{"n_experts": 32, "d_shared_expert": 0, "activation": "swiglu", "balance_bias": true, "router_cosine_scale": 10.0, "batch_tokens": [32768, 65536], "train_tokens": 458700000, "steps": 9660}
Below are experts of layer 4 (counted from 0) of a mixture-of-experts language model. Rows are named gate (a neuron's input weights, with its number), up (a neuron's input weights, with its number), down (a neuron's output weights, with its number) and show model dimensions 0-127. Each number is 500 + 40 x the weight over its row's rms, rounded and kept within 0 to 999. Numbers have three digits each.
Before each expert's rows: a language model's description of what the expert responds to; "gets" lists some tokens that make up at least twice as much of what it gets as of all text. This comes from a sample of Wikipedia text that the model never trained on. Tokens count by the router's weight.

# expert 25
What it handles: Coordinating conjunctions, commas. Words and marks joining list items or clauses, such as and, or, commas, semicolons, including and &.
gets: " and", ",", " or", "),", "\",", " but"
gate2:443517507474522497528512523573447459482511463480491497478533514506522501513500519509550503535437454474490532602395481519498402532432540514480561457557553421536519494534456507521588497451478450429525455475518463527515518431471483517492500506450508518474556549554555459499467588470495499530524482447496536581443526469541538493518476457499504486523518472496457467519553434549535440500596
up2:527504509505421439490478501494462497449496491520497525428497526483488499515449454386451543498477546478505459424563494434465472442487469473519453514497469608465514444411419535483479516571492482566467524463477467455532451504519580487461478435529501527568484480485424514541468479494541444514554493497483516437538443497484450521481558428436532508490502547496522521487470575531525488472487
down2:374459486467486548500514517509523459594477446508516478455479467540446486517446462531534525505455471426534516561443541450536473514477578502596588484463532474463518447501458498449535471602489497484569445550503489552511491505392472511527537487477503512523491521459478443467471516517493531496509426537495547509516524592470532530481508513466499507480503430529487420492459516524509500458532
gate3:556540506546531564470459493478502443554473542462470535547482569521509473481513524560472464533470470514475480464492485479552497494478503501467521559544566573412501439494509405504538526572495479491520517518440536435549546471518569567510475515505517485528426504512511494504601486504478409471446454523552491470550483435392573522520476500516510490449533476508432523519528529513570543490477
up3:600477445546550533529511503447551556487517484450452516584472527420493484451456459498418545503488530526445473483552538493504565501492496563450466489477556494472469504481516536497517476557474521500484489592556591444507529489485521530535466439482499491499443501484535462445601545520506442499518496526475538539459481482426531487476546563593422459534567472450492497487526492498514485502472
down3:414505530420499521437545502487456487529559477474524502518500524492530591531485458470543469508552570502542421599487514509446522589512559462532504507501489467532536514456419530477486473473540511488428520432523470499451493423541535507485541449518506492535528493468480472495480511516482581462512516432482465560424490526457460522594448522448561476524520426452501493488478440521533457519488
gate4:520448449538442489516518559448470471482566455469508477503490508481568422461553503480455505535493522483500600496450568522517474550501439555546482433506490511538480507414544499458537428455550546500524525466529480526523545563540478536488551475544571529457509538511500572451501483480446430497477425455495514492542448504423538544473471507525443530478432503532546545476558500480434458523471
up4:538512528504525541428509476542397505619462473510521523419507469601483506535471516531482494541532492475514545526504474508472467470502483459515528460502487457483587463496543454500486497552516516516472458473397475500479442532597530543522534496500433480507557499540494525504462482575520495518412551437482461506508457617585570460530506512472449515476476521515459505517504509513466532492531
down4:419542481452547491531494451455560517506498471427430492512396515476515494493474437476438546524508534551482463503500567462541517540574449556563466535468464497469404520468487523511470408483564507534526509497585526465464518503505504456420508516519500518434499521465520494567547509474566570543548501527503397501519527461458506541437500519511495509523452493490541502547528480525483520478430
gate5:466446460465502507523551512538529532496540527554449446466518603462491430477513418571530565451516411502440478581460497510462503506517546511449539477538499500463457496566575507511462517541502487513519496540490529545542492482535487526475533462469421457489486521472521499541536473534439476494546484437483576542513509544450562538491472509477509609526496493455440484537414482502524451471565
up5:550486506503496499446513494560490513489513458552456487496484469498477463440503537454514449522556497493507465541523450444589546502534475512515559463555510510579529451504492462497491563506487497521479437524473497460498433464491503585489472489522482467565487508565541533545568530479542477525445619568493491540475459406539530457474591515471472470573544570529476543436522557507565542476510
down5:442471559399520474532525550508507535541483527538471496529535501487468494470483548478518543551481453490491470532493428561458534487550575499479597504541494485467386455483519460500471472530484440472545452543487537500500500544559417473451500518475542515503541523466546390454519527560474453510515415509493508450484521525453528544527429475504433527485502445458506423517465440494531516501546
gate6:421440528497491583470532506463538427543477540481545528511458508536467503488535488510502454519485500517511571452426525509504425461447494436489463506514478438445520468554496492480570534510497464497420459510423445550482460508531473544513528465459473535533504556479498462475519505482526519563476531550529523535543505501527459508432484534524487534504394494540487389539563557573409511497463
up6:526519543459500438610531566516419504424537555581423444509512434526519458511467537512566527478510518532478499489604551479488518558564539584518452487498457516505476517498560436530503517483499439475497525504536516499503514451496517458530476430556492455494452475458459553488505515528475564479564530482514469544455509504443513530505493523486508418476549546474568529447444518480548546496492
down6:518492495411414505568525562542475506433526547548436487532494455558511452512477579517519480534473552519538494474532560476480484475461531526435512476460463547422473490559510534487508485491500465531451560468489541532509558469507559519500484483518520436493471471476431576432553429544525546474494510534558486458498474512509466558501437537471520436490479432463543399505522516513435496568491

# expert 10
What it handles: Capital-letter word onsets. Space-preceded first letter or piece of a name or word, often after the, of or a city, such as Buffalo B(isons), Red S(ox), r(idge).
gets: " B", " R", " S", " C", " P", " M"
gate1:500495536511566517520470572513502541470478439491512538525500542444459519490510560490471506444525552420526450541527511454489429518483517481541491569460505490579475542539505477452488489518533458559471451484475473567572467537535428480483459494480526510518492463489521523476501511472428478494518469539452460549449470449449574398486517517526563435450526546455522474504531446514395579485574
up1:524575463510471471498548496528498556526535529492515493494563548480581459530467487548494522554561461509551447464485578510456559468518529525519460593586553530510512468457522416528449536532457451476522496513511557511474437489534493516557512488565540492450498514526482506510502440443499500555509514512529553553426476504410541609505487533496514454490464492516518473519507508489577579446442
down1:531530536492467469545450566567477502444551490539494483455545488480508459477524550471435509527505475546492586536426501513524533541527485524545550473453484499442533506523490532535497556463398469497574521488505521566445559504535520520531520475603512544441470474524424497557454448464500449461450503458476546532550482504467480557439492495482568559527413492468511465481501509436504511556440
gate2:604452600531540451479514508554481481530529459473438482447449472474454484543495489539523507518486526517540420495521528450594496468503461601518573556461487510459473506500480569482504480533475549511422450485444515485520509489444551515504524511510531583486472506492472453489469506489521501437497587501453534555578479426483499519504528483465493510452466555511462428508551499488483420502560
up2:501547514592544520507476505479527522539429509552538454480460481506504469414509511427501522477499507564439520466463471529469467538537509493535579557616513545534485493462447433541460437503506468463466549483477474497501457460520437501478513518447488612524516428523513523511541497589484506513484489495535431455537425569572449534490512448458479485475517485518528451518518448494522445506451
down2:496545521413510479513505544463590528479479436488434512461436464520492467446484599474552437514464471483523516564508447545476507436543527514483571454529496584519486469492476524568474477511471548518471421506492458504485433508475504440525431500528523571562466419518528465500473457483540449498506518528568527530452502459473508464596406551473506515475521511513505448426505490491491484512501
gate3:583451554503437509488548567493477416506482428481484431465438539487538544478554502503428533518531494559522502472514512447483522504513468493539487532565448495518554500486531471495492460457484527485525462448463463485542456539493480511469485461558454514500507595507523481510553571471492477487479473545486458588447494431557505515552530429419522453475493496544462509402446515570496521577470
up3:544582558440542515498520547510500531479493439387485463447513572531512533525585520420417451520469496491526468494492457518522441484524523571432485439518512510531500506489506494508463479480545588559484472513452445515560382567473563468511498504435545473483527543442546477479527502428551484489490517464470487503531460453518508515458470511470515503490517536533477544541438500503492545462449
down3:465504465558505458477459511544443501480488495491504494505573517531444507576523422509456500518534466518588492524430454522418491478520541440484500499509531553533467502512414395552544534517506486554493463471394471498490493513464558457443541458474478509505451553518475530498431462463524438547560484533542408554482501512554480502418485493485490449520584453482472553478540500529496499503489
gate4:516499502492485503503514422453456478553558425510479429488412432547444519536529475508481455534516482462503523490547488424579456449452595485449550425513501539482582470497542456505518418556525514519505449491475564516507481522441526436496468547503489463485542463479478493431502495461477458471449505458450541509502481471537534535535538554439551481484467498501524424551551500522453461562512
up4:483516541489483503467481494537511602544470507509510518500532449604546490462431486426500485521439421568566510485492512516449556504436445521506467517528471488526548511509579498536523566532461444450463517431522451449514457525504463478509426456436476473512502430509442468537499434494522517463515468456533538544499516485506520520512548403514470520580506461492498431585518483487490573481479
down4:507529485564524571472477517539514514616489517488451555465475405519539491361485495488616465525488511468482500522499526512468507478477541503514439478524432452474511421516437502512411470526507448489545454517480494533432447449481504513507458520518507553481503444524557540530518480452483504499562545505594456490483498508468492537433474476483490543472525478483448544549486448446546517473507
gate5:550481511497486601519584418539437433487473545476485512418483496552560570479456496504471562472521538460423447517481479531458480501533493416501552530519470520534531503467591471567469474466520532516484582458469494502486463551553472503510524443497536504509509505508520553519547444481468506469503555593475449473510497548438491476483496516481522475483457498443564418471559462535462493552492
up5:482524445426512513469531486533501535544509497518512527492518541464500418513525518530562521488472501524505539479511570533486477561495540546500544565510537496520532494487425522426512553400489519504509400549487539428493581546537532431437548560498551456468551460492457484567518475516516495505509495552553456583532518470498549534487524508527506483549499508585391485553486536537453531496559
down5:535534465540548515555511496519518514516556425542521510516480538485516493409545504455537472482413523467520509466533476504492568448457469506516568439468500467490539465457502507455522508491476474479499454495515558540472557543470508464549444481524544526412411508532442500471468508554506532555508537493549576484515477467526526534471564453544492506516445455495599539515397552517417439485555

# expert 8
What it handles: Table and year numbers. Two-digit number tokens in sports league tables and statistics, plus the last two digits of years (19|78), and signs like +, —.
gets: " —", " –", "00", " +", "13", " -"
gate2:553485453511547535562479518456526563504507432548551561515511464434519519499416452459543492527513565513555509455476443536468443581418488505497571503549545559480547462480482430531466519521471492519459496494488504517456494521559493506579506431491510482501452534555531537470494453445485501540512579600451512447468477572527492506451517476537448500489457536543519535514494554582540517486514
up2:588577534484547477567531544472457530483534521467456519395511544536469493456527544570505519552514506503481466487561506425539510490555512536522505494470486505433485509426540489420541509519473488476497546575499458511486442562446489534478412542504453557476528432499452502547482507558479595503470496424537467532498460471539519536540517500548513487500494409531516477564472465502499465443488
down2:487534532465520468464494518486528479543481401531482493538470540495477444535560480568449507438481452482542467535452457486420521468492549457569476521486473538457477502551450404505454559500487541462429540449479489517482493493517544535507510450544478541534508505434431505517491512534483522476529475535505504562423459448472546413468574552544577479518485518481522417498511567486473432508436
gate3:520439487520526500476453466583502497448465491463514504554432506556464497386457471483458480483512488508464487490423497609608505518496448530469530498545489530457433462569536469448522465528455485570517450483557490458507482514500463454525513421505591542451509518511513529511500521421532525471542501435460469491465539571488524488565545553520485503492493539516525501490498598510472452482520
up3:485520557500497568512503548511566480529541506465483485599491493452477490520481533530568503432520480484550567474458545490508491537499420497476539529570484520513445517514496593455462493480475532457519456531487485524525474523482489488512461444453487546522492496575474465511460516472474495544548535559432520540503555517517424459563555495484497438451595544431572455500467561603461486543536
down3:534525522517477527471480508494494484528478579474479438516503505513540517501445524517473425527484486523433566457506539470520476472457460566527520447477630506524491524462499501557532498468489520463469529518475461559456468562451533511518453533461517494465540492496513467476465498573533514540517490509441566559541461573424566445511581526563466460487487484530492556545574531477593529582553
gate4:523529480497517529431540472476596440459443511520494495496494430506485466532460508499538489530558500565438398566460461481474415467458431564470461563518527419524496497465477499498524517481481543523538468528507570470485405507457436491523507491506533424518542517547472539535475511525508487555454483530604498449477556466506523478516446449486443511470503454415540487542482501456515479524534
up4:482485484421484475522514495566518482490504430447541453493429466533484484478499488515433547562537459514479496462500452482454524469530509502464456457502497550533360438522517431501491488552583447473502553461462474523516467512434566533512556451426527549505462519418448507462488544504526526441528464492466515551541510472528468494498536449530527571468460482561513584535505543489448526447503
down4:545437511447503433467460609472459480480499476485549548596549529586515522511480559531482478514502439479425419501488526439567499457547492543519490505513485507495514456549492498477560479538462437503515515447459472497431443495492484471539509478506494430469552450466454432507498514506478517512542453499525538472445527449505499460509475425446527471465497447528492511506396585508569486484458
gate5:582463560488483486545458527484515510459496482452538478517525486447600495438495454500479477549484525545444464433613484424559488549506540464490470508479539501496503469547555528485517506553569488533567503453537447494534441543456473499492518456495462552524542450430426512497473513538548541530443544451501509435480522519540543576479492560535449469537507550540500495552481470476468460439451
up5:475505487472461496470482519516489421461510467537476546526447492555443526540519413526504495461512487454562443535399496511505468442491453467559507506557469471484493465468405508503428489549499530443533491495464553562453559422564545529493445533494501442508442485590493488502484514463449507537495421519518509533471554506469531501491569466516484481500535487501469524543462491501570494563619
down5:524485566486556558520480497493518526538462565481506468565509497494496463499457456533501488579537429465501445526518469374478460513514477555467444492450524481408456502502515477499472417422528477520534559573540504486500598488441506421488537504444570469532560474470489498490471512479467467542555503462487510474465515574480469531453471437555468542528502516479572515541480496465521556539487
gate6:468525458541526527510521455448523556550475547473528498490456517442508516504531466499464441539542523572489558465512508466563516510450489497501458485478506468544498472566494493488549458487548460516487462517500557560494498439508559460518444443530442540464535568461489511458556508463519561465527607530569546506454546493626410461478475416481443430531542492489450515514480496519488504478439
up6:568457518406476509512491483532541492511457584571439444495458508374528490548540493517404504484516549532515522446535526517486495502486473545484483535474520491510478425501500525493452501472468483484494531563523550589488538531498545497526471500599433462480562487454483557446491490458520599495451508530524490511481549491495515529526560466517485464538538498457466568477464548461523539482410
down6:491503497462544452457488525502516479480570489471554510526547514630530498457589457516565520502536461490506483513519520601452495434488487510491537513479577548436460512575500511495494472435581490456499510525421439436588475451538458473510516490463518526531495493516522489493403535492504411434539487514460431550465483507427523480507494566477503478458500540537475525516544506520503530500462